Below are experts of layer 6 (counted from 0) of a mixture-of-experts language model. Rows are named router (the router's row for the expert), gate (a neuron's input weights, with its number), up (a neuron's input weights, with its number) and show model dimensions 0-127. Each number is 50 + 15 x the weight over its row's rms, rounded and kept within 0 to 99.
After each expert's rows: a language model's description of what the expert responds to; "gets" lists some tokens that make up at least twice as much of what it gets as of all text. This comes from a sample of Wikipedia text that the model never trained on. Tokens count by the router's weight.

# expert 7
router:47 70 55 30 62 70 28 24 30 59 71 41 76 68 38 49 57 39 55 38 49 24 46 46 44 66 27 57 84 59 39 55 58 45 57 88 44 60 40 47 63 57 40 29 44 50 48 40 80 50 70 58 68 62 53 68 38 63 61 44 60 50 54 63 65 53 45 20 19 46 51 50 52 32 67 34 52 29 58 59 66 55 65 52 51 42 34 61 72 56 29 21 58 31 42 41 21 29 37 68 67 51 47 42 39 51 27 67 34 68 31 64 39 21 27 70 58 54 68 60 46 53 32 28 51 72 55 39
gate0:53 22 44 35 64 73 55 58 61 63 67 57 30 36 46 37 61 80 43 37 51 70 43 25 74 18 39 76 51 44 25 61 29 52 36 38 48 29 47 61 54 41 57 46 69 51 48 25 58 48 38 46 65 79 51 44 62 72 73 81 51 36 56 54 63 53 36 58 48 35 70 36 43 66 35 46 60 64 79 56 70 66 47 51 75 33 37 51 36 62 56 32 45 54 82 48 64 44 43 84 61 67 59 44 33 23 46 59 41 38 44 29 69 57 17 58 38 26 66 69 61 57 50 52 56 36 62 64
up0:41 49 44 88 39 61 46 67 26 35 36 44 61 44 71 48 70 47 67 33 52 53 30 43 33 41 40 53 21 87 38 09 34 69 75 49 53 38 63 45 36 41 75 40 46 17 63 58 51 61 77 39 48 61 46 62 44 85 42 55 37 49 71 36 47 70 39 42 45 50 31 56 25 47 41 74 43 24 43 32 46 57 50 70 59 60 43 51 18 49 50 49 41 42 37 43 41 69 46 60 47 59 56 47 50 64 52 65 70 79 23 38 74 56 68 63 59 44 64 47 42 48 37 59 53 46 70 21
What it handles: Ordinals and prefixes
gets: "\n", " 19", "th", "s", " ex", " first"

# expert 0
router:20 44 47 56 64 59 85 76 42 57 56 74 50 50 79 36 79 46 50 32 34 57 54 43 43 59 65 67 54 47 80 49 29 55 38 51 40 46 55 56 64 59 63 24 51 69 50 49 71 28 55 57 72 34 30 59 58 22 52 58 35 64 46 28 50 73 57 70 52 60 43 65 62 40 35 49 61 50 55 43 62 34 73 57 56 51 58 46 67 70 64 53 43 37 64 66 73 51 46 27 27 37 18 35 49 54 59 44 68 85 16 62 50 56 37 56 57 45 67 45 63 53 46 82 36 69 86 58
gate4:53 19 54 34 55 53 49 62 59 41 50 59 54 41 58 38 45 45 52 38 48 74 66 40 39 31 50 63 49 57 27 52 86 50 67 28 06 34 32 72 55 60 48 54 51 40 63 33 39 54 67 56 47 40 31 41 37 52 31 65 27 58 40 49 41 62 48 73 32 31 75 49 52 21 33 34 64 52 64 54 48 51 71 45 85 54 43 60 51 66 40 62 49 27 66 44 85 76 40 48 59 41 45 56 60 47 56 47 32 55 38 37 73 64 28 48 42 71 85 49 37 52 60 80 81 45 81 40
up4:44 37 47 68 12 36 53 59 63 51 22 56 59 47 50 52 61 71 69 38 39 30 55 45 24 65 50 64 48 65 42 61 50 32 41 39 45 55 56 66 55 49 50 56 38 61 39 49 75 41 31 43 42 40 49 46 39 41 95 42 32 77 31 62 45 29 39 29 59 80 66 53 95 65 63 64 57 48 66 43 79 61 39 36 80 28 53 42 35 40 42 73 43 61 27 84 36 38 50 47 60 60 64 60 49 45 76 50 50 66 41 56 42 63 62 35 44 08 51 40 46 53 45 43 55 66 35 46
What it handles: Word-initial syllable pieces
gets: "ri", " se", "li", "le", "or", " lo"

# expert 9
router:68 40 46 35 15 35 61 62 62 63 43 22 61 52 33 27 75 61 23 56 43 34 59 58 59 38 31 66 73 54 49 64 62 58 56 64 63 65 71 31 66 48 61 60 54 53 61 69 20 63 38 61 27 40 37 48 66 63 26 43 47 28 36 63 59 31 65 41 14 60 32 55 75 55 21 53 63 44 44 20 35 31 63 43 42 64 74 59 50 70 54 42 46 56 59 63 55 50 66 41 27 27 39 37 62 52 54 44 51 41 57 45 73 35 52 25 45 55 41 34 23 40 73 42 24 68 54 31
gate8:45 25 58 29 26 47 59 33 43 50 61 25 25 55 43 25 66 40 47 66 43 48 37 61 77 38 38 59 66 59 69 50 57 80 43 53 75 54 60 58 45 47 57 69 35 70 45 51 65 76 23 53 56 71 45 38 71 42 33 26 44 60 36 74 55 27 84 58 54 51 30 33 66 32 43 62 82 61 48 59 36 44 31 57 40 55 40 37 40 58 55 34 39 51 76 42 53 43 60 64 55 57 56 48 42 36 53 64 60 82 35 38 57 71 42 25 45 35 86 48 63 55 45 68 52 19 29 30
up8:51 80 42 42 75 62 27 73 32 65 14 72 59 47 46 45 65 24 42 71 27 53 76 33 68 51 50 53 46 74 36 68 56 12 55 57 53 69 38 37 43 49 43 42 40 43 68 64 69 55 46 49 34 66 31 56 56 55 64 33 33 59 29 61 58 39 35 36 47 58 60 84 77 46 26 49 26 32 39 19 45 46 49 48 44 49 42 52 55 51 60 41 70 56 27 52 51 64 63 55 46 67 51 18 31 47 63 40 41 43 65 58 60 44 44 48 71 59 70 78 41 89 45 51 47 41 42 64
What it handles: Mid-word pieces in names
gets: "y", "t", "in", "et", "at", "ot"

# expert 18
router:66 58 56 38 46 62 43 23 45 76 46 34 78 47 37 54 18 75 28 65 46 65 54 27 65 37 26 49 80 22 41 53 56 54 45 41 47 17 67 63 54 45 44 53 35 46 49 45 47 35 68 66 36 38 66 59 47 63 26 63 65 39 34 48 71 45 81 51 39 45 42 39 45 20 63 65 39 65 30 81 58 52 46 75 46 26 40 35 39 58 36 28 56 64 77 39 54 25 74 31 35 40 40 43 66 47 54 59 73 65 41 60 56 73 71 39 48 64 35 52 58 45 62 32 62 42 66 38
gate8:23 27 27 80 75 30 49 46 62 56 40 63 64 41 53 57 21 60 46 54 44 73 36 53 52 51 37 48 51 52 59 58 40 55 60 45 50 51 48 49 59 42 47 62 56 39 31 39 21 44 33 46 08 62 46 47 32 47 18 63 37 36 66 26 53 50 44 43 51 34 61 58 35 36 33 62 43 74 28 47 71 19 47 61 55 34 32 36 71 09 52 40 58 53 60 55 80 62 70 62 76 64 31 48 42 42 51 46 39 45 44 54 45 77 43 37 37 47 42 52 19 23 48 51 65 89 62 49
up8:44 64 30 49 35 24 51 58 35 66 34 53 71 59 38 52 71 46 57 49 38 45 62 35 68 59 46 48 77 54 33 40 40 74 43 55 35 38 47 53 52 45 46 52 66 53 69 46 30 31 48 72 12 33 33 60 32 41 37 49 34 42 69 54 43 76 74 26 55 80 31 56 57 16 57 49 28 42 62 61 59 59 45 46 35 57 61 53 48 46 47 46 30 33 66 52 77 27 46 58 59 48 86 55 48 50 52 58 35 29 42 46 37 36 20 80 44 13 40 80 61 47 12 50 37 45 50 43
What it handles: Consonant pieces inside names
gets: "d", "n", "ch", "th", "z", "ed"

# expert 10
router:53 55 61 49 23 22 61 46 48 35 40 62 31 76 73 42 37 74 26 33 18 43 38 26 74 64 54 52 37 60 45 69 55 60 77 53 47 37 47 36 62 27 71 52 32 73 59 23 33 56 45 43 34 57 39 64 42 50 56 39 71 57 51 66 51 23 86 45 49 38 53 54 36 36 47 53 49 83 41 64 62 46 31 66 46 50 38 37 38 60 40 29 30 31 47 40 35 65 31 52 56 67 51 55 62 53 71 53 17 66 38 55 46 75 60 72 52 72 41 50 26 58 62 17 61 56 53 37
gate8:75 52 59 10 62 17 33 61 52 41 74 55 35 35 42 31 34 30 59 41 26 32 52 56 90 44 48 65 65 43 63 67 31 64 29 50 53 68 47 54 59 43 45 29 40 32 54 40 69 59 58 64 36 54 69 57 77 62 71 34 51 74 54 54 63 38 81 31 55 37 69 39 41 37 51 51 58 76 42 58 68 41 46 53 67 49 30 49 56 53 31 32 34 47 38 48 45 39 62 59 53 67 61 62 49 41 73 77 57 71 42 40 32 45 69 57 72 33 68 53 24 57 58 42 81 67 31 45
up8:28 46 69 35 52 42 44 18 49 57 30 64 36 77 47 63 49 47 35 66 38 38 62 66 45 61 35 55 25 74 67 56 29 52 42 69 59 68 59 34 44 30 61 39 69 35 61 59 62 23 88 50 54 69 42 35 48 70 56 20 53 37 65 76 74 50 65 53 52 32 38 36 68 79 27 49 47 52 61 39 37 73 42 58 47 34 46 60 61 52 45 40 47 58 55 34 39 52 43 34 45 27 39 58 95 46 30 61 50 24 53 36 49 38 58 81 78 53 46 65 61 34 46 62 38 46 67 51
What it handles: Noun-final word pieces
gets: "er", "ation", "ter", "ion", "il", "ar"

# expert 30
router:76 31 61 69 44 86 52 18 44 47 44 61 32 50 31 50 44 59 37 53 45 45 50 70 41 61 64 58 35 55 61 52 55 44 36 67 30 61 30 80 48 64 33 66 71 25 36 63 60 65 36 27 62 43 71 38 36 47 48 28 59 72 49 50 40 38 24 48 45 30 82 56 37 49 27 56 50 67 59 45 60 43 67 32 42 19 61 41 71 24 27 45 73 52 77 47 49 43 51 60 45 54 65 37 41 47 79 45 63 59 74 44 31 33 56 47 64 32 49 50 39 65 39 24 52 67 26 24
gate4:63 51 74 39 35 41 38 65 71 05 24 65 45 49 57 49 57 45 41 52 48 35 51 43 54 46 42 55 58 25 49 91 44 47 44 34 51 44 17 42 45 66 47 26 50 35 84 41 58 55 20 31 20 38 55 37 47 61 41 34 32 74 52 56 60 37 62 38 66 61 43 46 45 82 57 68 74 50 45 31 53 58 55 55 49 43 53 59 13 28 48 44 58 32 62 54 65 46 33 55 64 33 68 54 58 40 77 33 68 71 45 57 52 41 49 40 40 49 40 39 65 38 28 56 62 28 88 56
up4:47 74 20 42 73 39 62 57 39 43 45 60 67 59 56 07 41 45 57 41 61 59 52 39 47 52 27 61 65 54 26 44 63 44 38 62 31 41 44 21 76 32 59 47 36 73 52 29 43 15 60 57 26 65 39 70 59 35 41 61 66 46 30 53 56 89 50 38 56 48 39 41 46 52 58 61 40 56 56 22 92 61 45 71 61 61 41 53 70 57 34 38 27 46 58 36 67 59 56 41 39 41 41 58 45 66 39 78 63 41 54 54 35 34 41 32 45 61 73 22 46 15 36 45 44 45 50 60
What it handles: Digits and country codes
gets: " ", " 1", " 2", " 0", " 3", "S"

# expert 6
router:75 55 45 56 39 31 41 48 58 20 60 56 59 52 17 60 58 73 66 33 47 48 29 78 70 58 37 44 47 44 90 49 53 56 72 27 22 45 36 27 76 27 63 50 56 44 45 42 45 71 60 32 54 35 75 36 46 51 58 72 30 45 29 72 45 37 40 31 53 46 47 60 62 51 61 20 55 36 70 53 47 23 27 28 29 65 52 37 37 30 72 60 48 60 46 66 76 52 52 47 35 28 57 39 55 42 38 35 60 56 53 56 37 60 44 66 34 42 37 76 40 73 42 74 59 36 56 38
gate1:55 46 39 66 41 65 49 55 25 00 37 39 71 33 30 60 47 33 61 36 56 33 50 67 58 56 62 32 45 36 73 43 54 43 12 53 24 48 49 54 62 40 55 63 65 65 45 44 29 36 26 70 57 52 59 69 07 70 55 40 81 45 33 41 46 60 29 42 60 26 57 44 45 67 75 64 44 69 42 34 88 53 44 41 47 55 54 58 43 31 70 45 53 59 62 48 58 49 76 67 38 61 63 65 67 30 58 49 40 85 53 42 36 57 51 46 40 63 55 46 36 49 40 46 44 27 56 36
up1:63 71 36 51 13 37 69 46 49 58 20 45 31 45 50 53 33 44 48 54 40 71 77 39 37 69 33 46 54 52 72 20 58 43 71 57 63 67 74 23 69 62 64 29 35 33 62 66 49 55 35 54 51 20 38 66 22 51 35 64 62 31 39 52 34 28 72 47 54 57 36 31 67 31 34 66 56 55 46 37 62 29 31 66 66 46 32 54 15 53 50 50 30 63 41 62 80 52 64 62 53 27 87 47 50 33 40 60 44 39 30 38 51 50 43 51 43 61 28 45 38 54 71 51 43 45 60 50
What it handles: Headings and table cells
gets: " |", "\n", ")", "==", "===", "."

# expert 31
router:46 42 54 35 35 38 76 65 45 62 36 67 19 57 52 09 79 41 76 41 58 55 38 36 32 71 31 35 61 50 47 60 71 64 77 47 42 52 81 41 64 38 63 63 70 55 37 54 57 32 31 32 42 18 38 50 59 56 15 50 45 88 45 61 58 50 37 59 51 46 50 49 25 71 32 43 62 37 56 54 45 35 57 21 60 56 38 56 35 64 53 48 57 48 43 64 50 59 55 68 77 69 69 38 37 58 21 36 38 69 62 52 68 49 58 49 65 78 30 54 50 41 52 34 46 48 55 78
gate4:58 57 76 49 62 41 66 42 35 58 50 65 35 51 53 25 73 54 51 84 41 69 51 35 56 34 39 58 84 57 37 53 58 61 73 60 66 69 68 72 71 44 53 73 46 49 51 36 61 56 36 45 49 62 87 47 44 47 35 50 66 54 75 46 55 20 43 66 73 38 29 58 51 55 62 64 49 52 38 85 54 65 29 47 53 65 27 67 58 63 77 43 40 36 60 41 43 34 60 68 99 62 50 51 58 55 63 50 07 75 27 48 52 35 44 41 55 39 61 53 50 44 34 61 49 41 38 55
up4:55 51 42 65 35 11 55 50 34 50 53 49 63 40 38 42 40 44 47 44 53 47 58 57 40 37 33 52 64 69 70 83 32 61 25 50 41 53 49 28 49 53 52 55 75 70 51 59 40 89 58 72 71 52 25 56 65 52 62 53 52 47 43 25 59 57 50 66 47 74 54 40 41 38 17 82 57 21 43 44 59 27 82 74 45 37 53 61 50 31 54 56 59 64 56 49 59 59 31 48 74 85 40 36 19 49 47 50 66 44 44 63 74 70 39 49 34 75 39 77 45 56 47 38 78 51 35 49
What it handles: Word-initial syllables
gets: " co", "ro", "o", "re", "ho", " Co"

# expert 19
router:59 69 41 53 63 58 49 49 90 62 52 61 39 42 56 51 36 33 57 66 60 43 49 52 56 64 56 53 55 48 42 54 24 32 37 30 49 64 25 34 50 44 39 66 57 22 47 61 47 27 45 38 40 54 68 37 44 61 54 45 65 47 84 40 54 61 68 29 40 49 70 67 69 63 23 38 46 77 57 47 37 71 57 32 71 38 44 68 46 27 66 40 62 46 89 23 69 52 36 78 34 56 75 37 76 44 34 59 74 29 53 53 21 28 61 30 61 57 61 47 77 54 49 72 38 30 62 52
gate4:41 36 39 25 58 34 53 54 41 37 49 25 21 63 71 41 41 48 53 49 64 31 42 32 49 51 35 64 48 64 45 59 34 31 21 24 29 68 15 42 31 24 46 54 66 52 41 32 48 54 34 68 27 74 42 31 37 29 55 75 47 55 69 65 75 70 33 56 30 62 49 50 44 56 66 27 37 46 55 61 37 70 52 57 56 16 47 66 71 56 48 50 39 29 37 38 66 72 72 70 40 58 25 60 74 45 52 52 32 57 59 62 24 54 53 60 28 38 53 55 43 52 72 74 52 68 58 34
up4:51 56 32 49 55 60 45 58 64 47 39 66 47 51 56 75 92 37 71 47 61 36 35 50 41 46 19 43 34 44 47 44 55 51 34 56 49 56 30 76 43 57 53 76 55 63 99 68 59 68 63 32 41 22 27 48 23 44 79 49 56 31 62 30 49 17 34 52 68 42 60 38 68 46 58 44 64 61 38 44 51 24 28 46 44 80 62 67 46 48 46 41 62 42 43 24 59 45 54 42 19 34 41 46 34 37 60 64 52 38 49 49 43 42 36 40 55 55 46 56 34 73 13 37 71 45 28 52
What it handles: Commas and separators
gets: ",", " and", ":", " |", " 19", "."

# expert 11
router:68 52 50 37 58 52 61 70 46 49 41 56 29 61 34 72 42 48 59 41 61 31 52 64 33 11 57 39 59 23 46 44 61 62 42 36 54 54 47 46 39 54 59 38 69 43 47 53 53 62 41 56 45 61 73 38 45 81 65 14 31 35 56 78 53 45 53 36 37 58 50 63 80 69 76 79 41 64 74 45 57 82 74 36 41 46 45 72 46 65 65 77 42 34 67 45 33 59 69 54 38 67 63 66 46 61 24 82 53 39 72 51 35 31 62 72 64 61 50 57 73 54 54 28 28 36 61 38
gate4:63 27 75 23 55 42 65 57 47 42 57 65 31 46 72 50 61 67 60 42 38 56 66 32 44 23 40 51 72 63 72 43 72 54 52 70 52 57 19 34 36 45 40 42 29 42 66 20 80 53 47 52 65 40 55 42 17 45 57 24 58 66 67 79 53 44 42 48 49 47 37 56 53 47 58 60 47 45 49 30 65 60 59 58 34 54 44 56 58 78 55 70 25 18 39 65 57 57 62 38 63 33 25 53 65 55 61 52 30 43 45 42 41 45 43 39 53 47 58 37 40 10 28 20 55 27 85 39
up4:47 35 64 69 18 71 64 73 40 58 02 67 26 53 50 43 52 14 40 40 45 38 49 68 58 59 46 63 25 42 25 41 25 75 42 49 48 22 54 72 54 44 45 66 42 61 32 39 43 40 49 44 70 17 81 64 35 37 57 64 44 49 41 67 36 43 19 51 62 85 44 66 27 52 53 69 41 36 48 68 65 41 77 25 56 52 56 53 65 28 66 57 35 66 50 45 45 56 52 66 31 57 47 82 41 53 47 43 55 45 51 39 40 37 63 55 75 46 41 45 58 61 52 46 56 61 47 41
What it handles: In and month names
gets: " in", " In", " at", " Al", " of", "In"

# expert 4
router:44 61 73 41 44 65 42 32 77 39 67 68 26 33 33 37 18 59 45 42 34 44 36 40 38 72 43 50 51 53 37 68 55 71 61 58 73 71 64 44 34 53 27 48 53 59 25 60 48 57 45 53 43 66 49 63 49 48 50 34 61 44 54 75 67 68 42 53 37 39 42 39 42 69 63 44 54 27 63 33 51 56 32 55 49 64 70 19 48 59 46 66 08 56 51 21 41 61 67 31 45 52 45 13 13 63 57 40 48 56 55 72 68 33 49 59 65 36 59 73 36 28 15 70 40 45 40 67
gate3:57 54 24 42 56 33 49 55 66 56 52 38 37 57 49 77 35 67 30 49 29 32 29 54 56 39 39 50 49 36 65 56 46 82 43 69 48 33 58 40 53 43 44 32 23 80 54 35 57 56 30 35 42 81 74 44 52 64 42 47 68 80 89 70 46 45 67 64 59 33 87 48 30 46 42 49 59 42 67 52 41 37 46 45 35 69 43 43 66 50 38 08 51 31 42 53 64 69 69 59 50 51 35 35 41 62 57 43 33 38 79 44 49 50 52 24 50 53 25 34 66 52 34 54 16 53 33 57
up3:49 47 53 44 57 56 39 34 45 45 45 52 54 19 39 57 40 52 22 66 45 36 56 56 71 60 64 41 33 47 78 33 50 54 29 68 44 64 53 45 36 52 46 54 53 37 38 63 62 42 43 56 62 51 53 34 55 79 54 54 43 67 43 74 64 49 30 48 45 74 63 76 35 78 35 69 75 53 54 57 53 58 22 48 53 78 59 49 48 43 56 34 54 39 37 69 94 49 60 60 32 24 39 34 40 23 14 34 81 37 50 48 70 48 46 50 21 39 40 50 48 93 29 19 48 47 44 60
What it handles: Spaces before numbers
gets: " ", " 19", " (", " 18", " ca", " (19"

# expert 25
router:62 53 43 52 52 61 49 38 60 28 87 49 47 01 56 57 55 32 63 59 71 53 62 34 59 60 57 33 25 34 30 49 39 24 62 67 52 38 44 51 24 39 48 28 36 57 54 17 64 67 47 84 66 44 65 58 49 63 70 49 52 43 65 28 66 32 65 62 53 48 63 62 56 41 34 23 27 50 44 54 50 68 60 62 69 60 79 45 35 60 75 51 69 65 52 35 52 46 57 70 37 74 23 48 52 53 47 75 53 37 56 47 71 50 55 56 36 34 64 26 32 70 57 62 69 60 36 63
gate1:47 57 67 71 39 48 58 54 58 25 67 38 49 58 42 30 47 45 67 58 52 47 40 50 27 59 33 39 33 41 36 75 59 36 57 41 57 39 57 64 51 39 75 50 60 52 58 47 41 59 62 75 38 74 45 40 44 60 51 63 59 54 50 78 28 34 52 40 55 80 52 45 60 47 17 32 59 87 52 45 45 36 46 40 40 68 32 54 45 27 63 49 45 50 55 73 23 53 54 75 41 69 07 60 77 54 47 70 02 37 58 24 45 74 38 27 71 32 40 52 65 38 45 49 55 79 48 59
up1:32 59 35 75 46 46 36 44 38 85 46 61 76 48 67 48 42 54 20 39 50 63 46 47 58 45 48 44 34 48 41 50 57 68 57 58 34 35 58 38 65 57 26 44 54 43 31 56 50 51 83 50 55 57 32 62 12 29 54 57 50 67 65 69 57 12 42 50 24 53 31 43 63 76 50 59 59 47 54 49 63 46 44 26 77 25 53 41 56 68 52 61 50 74 86 71 83 73 48 50 50 50 26 67 38 70 70 48 41 62 20 42 42 40 37 67 48 55 43 21 47 57 36 44 24 60 56 61
What it handles: Table pipes, punctuation
gets: " |", "|", ":", "-", ";", ")"

# expert 20
router:80 53 39 31 39 35 42 33 37 56 66 17 44 31 48 57 51 54 39 50 07 46 47 43 49 59 38 68 43 46 52 33 67 51 65 45 68 53 63 26 56 55 46 43 27 59 35 63 41 68 53 56 22 57 48 60 72 33 43 53 55 46 79 43 59 64 35 47 64 62 74 67 51 57 60 44 64 46 37 53 72 70 32 20 39 56 62 47 56 65 66 47 52 48 64 66 47 46 33 59 63 43 57 51 59 52 38 44 15 77 57 31 34 37 67 41 28 57 94 27 63 27 65 64 77 25 34 66
gate2:42 32 42 80 71 45 77 56 70 54 55 32 50 48 42 41 25 59 65 33 42 38 72 66 38 54 52 35 46 63 63 29 38 37 23 34 77 61 41 42 24 69 57 46 46 47 49 30 52 50 50 68 31 83 41 58 28 60 39 55 84 69 65 59 74 39 38 70 59 71 42 38 41 59 43 56 72 53 48 57 36 66 42 42 29 29 46 51 54 45 67 06 59 56 67 32 36 71 31 68 76 44 60 51 23 33 38 47 57 53 77 59 60 41 40 55 42 49 46 45 30 38 39 59 53 31 25 35
up2:43 46 42 41 17 34 48 27 50 48 63 63 48 62 13 33 64 26 50 57 48 31 74 33 49 65 69 59 56 39 57 39 51 54 65 47 59 43 69 41 71 24 76 27 43 42 66 48 59 54 40 70 33 06 31 55 73 62 63 22 34 60 35 55 49 75 47 79 56 56 58 47 53 40 56 41 43 29 62 63 58 32 58 59 44 56 41 21 40 28 69 30 21 70 32 17 39 47 50 28 60 57 66 35 27 55 29 39 39 59 50 28 53 43 42 64 45 54 45 28 49 63 54 48 59 40 55 50
What it handles: Vowel pieces in place names
gets: "a", "e", " the", "i", "o", "u"

# expert 15
router:32 64 29 64 55 64 35 30 47 50 58 65 70 66 46 62 25 33 58 49 43 68 72 58 77 46 75 34 38 53 71 57 39 42 29 44 59 49 36 32 42 74 60 48 23 53 33 00 45 38 66 45 47 33 68 57 27 64 52 46 57 18 54 47 28 39 48 45 37 70 57 60 61 57 73 61 34 47 30 56 38 46 20 78 54 40 71 46 57 41 48 41 60 54 43 40 62 60 36 33 70 53 58 54 76 38 74 21 63 39 30 58 57 28 41 62 32 48 39 49 44 68 54 44 63 53 72 29
gate4:57 37 43 29 60 51 77 61 68 50 53 45 54 42 52 27 66 60 48 29 24 36 22 77 61 43 72 40 59 59 49 08 27 39 33 50 37 38 39 49 64 59 49 60 47 30 31 35 59 55 66 35 63 54 60 69 61 40 76 24 45 52 77 41 37 32 49 58 63 64 64 44 56 72 64 80 58 58 33 50 45 34 56 37 55 39 63 68 78 56 49 37 68 54 57 60 55 66 21 25 64 67 40 25 54 30 51 38 60 59 57 66 47 59 41 46 21 40 64 82 43 70 25 45 55 56 74 44
up4:34 48 73 60 19 27 73 42 65 36 53 62 47 50 56 59 52 45 45 30 52 51 28 57 56 33 31 41 40 45 27 57 62 74 42 34 51 57 49 45 66 33 67 37 50 55 38 50 41 37 38 48 36 47 45 51 35 65 55 38 48 46 67 53 46 83 64 39 43 49 51 88 39 63 42 49 44 60 41 50 70 64 54 70 59 47 40 19 71 70 37 41 45 63 30 68 34 20 37 64 36 49 32 76 21 70 52 39 26 35 34 58 45 55 56 56 30 47 55 43 93 17 20 57 51 59 80 31
What it handles: Verb stems before suffixes
gets: ".", "d", "duc", "com", "c", " not"

# expert 27
router:97 50 29 30 59 61 40 28 71 59 65 68 40 41 70 61 37 55 72 41 30 39 64 59 52 65 53 50 75 62 68 53 61 54 62 66 51 36 49 40 50 32 55 47 49 48 70 54 60 76 64 53 28 62 54 54 64 57 66 34 21 64 43 47 69 36 48 53 65 54 55 17 34 62 42 54 55 34 14 74 29 45 59 60 57 50 27 73 54 39 70 24 33 60 65 49 40 38 46 42 57 26 41 46 52 50 92 42 31 52 54 37 61 55 59 43 24 78 49 32 50 29 65 76 62 58 48 56
gate5:56 28 41 48 35 47 53 67 74 33 18 37 41 77 48 39 37 53 76 43 25 41 65 62 41 26 36 55 48 41 71 32 49 72 60 67 38 41 17 54 74 32 53 54 29 66 62 41 22 48 42 61 35 61 57 27 54 68 42 36 41 61 47 72 74 47 52 37 53 43 38 32 45 50 73 25 50 65 58 23 50 55 47 65 53 37 38 45 59 37 69 61 40 79 57 56 52 73 29 34 86 68 55 66 34 43 69 18 37 64 39 57 46 39 39 53 54 40 21 62 60 32 36 44 58 64 35 50
up5:95 42 48 52 58 38 44 41 80 45 45 48 36 36 78 50 38 54 33 70 59 25 56 34 61 50 19 54 50 46 39 45 55 45 53 42 47 60 51 45 50 59 44 56 48 37 24 36 62 98 24 55 19 41 65 69 32 68 50 59 32 19 51 60 38 38 54 24 41 63 67 58 34 47 66 56 52 52 45 25 73 42 53 42 54 44 75 72 43 47 37 62 49 56 79 52 63 41 63 32 36 69 73 26 51 55 38 37 67 67 68 58 52 33 49 30 57 43 55 38 70 75 66 66 33 43 60 30
What it handles: Surname and Latin endings
gets: "s", ")", "\"", "son", "e", "us"

# expert 8
router:33 43 55 56 52 32 34 58 30 37 54 55 68 37 42 17 57 69 48 72 81 54 52 72 42 49 57 53 24 67 67 37 35 40 43 48 48 50 67 42 51 60 47 28 55 57 55 59 35 04 54 43 18 31 20 52 56 54 71 49 50 56 71 60 43 63 36 60 52 34 70 65 54 65 71 69 50 20 75 66 54 52 44 18 58 51 85 75 66 34 49 16 61 52 47 51 30 70 54 38 59 32 21 62 38 45 41 49 52 45 35 55 44 36 72 49 51 55 49 64 40 84 45 45 42 42 45 42
gate5:56 35 67 42 48 54 70 59 54 62 26 52 66 38 57 46 57 58 30 36 71 50 36 62 64 65 49 09 63 61 42 40 72 78 68 24 24 32 33 57 37 62 58 56 61 62 69 41 60 27 58 65 36 51 68 56 16 51 57 28 54 50 72 68 69 24 52 55 39 61 19 49 54 33 62 76 53 54 57 55 57 36 59 64 50 65 62 69 65 66 49 28 59 38 63 51 60 50 45 46 85 50 27 66 46 38 61 30 27 59 67 16 80 44 59 54 45 54 31 48 49 52 46 49 64 65 81 52
up5:34 78 42 55 44 20 59 58 79 32 46 67 28 62 19 56 51 56 56 47 32 49 33 51 55 38 42 38 51 51 49 52 38 52 53 73 59 34 36 62 68 60 59 59 54 65 46 29 42 53 25 43 64 60 45 36 23 48 40 33 74 45 45 49 64 39 84 30 98 66 28 44 19 56 31 40 26 87 44 55 50 40 64 50 49 44 55 20 26 58 61 30 37 45 69 54 44 58 45 75 34 41 56 54 50 51 55 53 61 42 53 47 61 15 32 61 33 58 35 34 80 55 40 37 41 56 60 56
What it handles: Word pieces in sports text
gets: "re", "'", "ri", " De", "ru", "ve"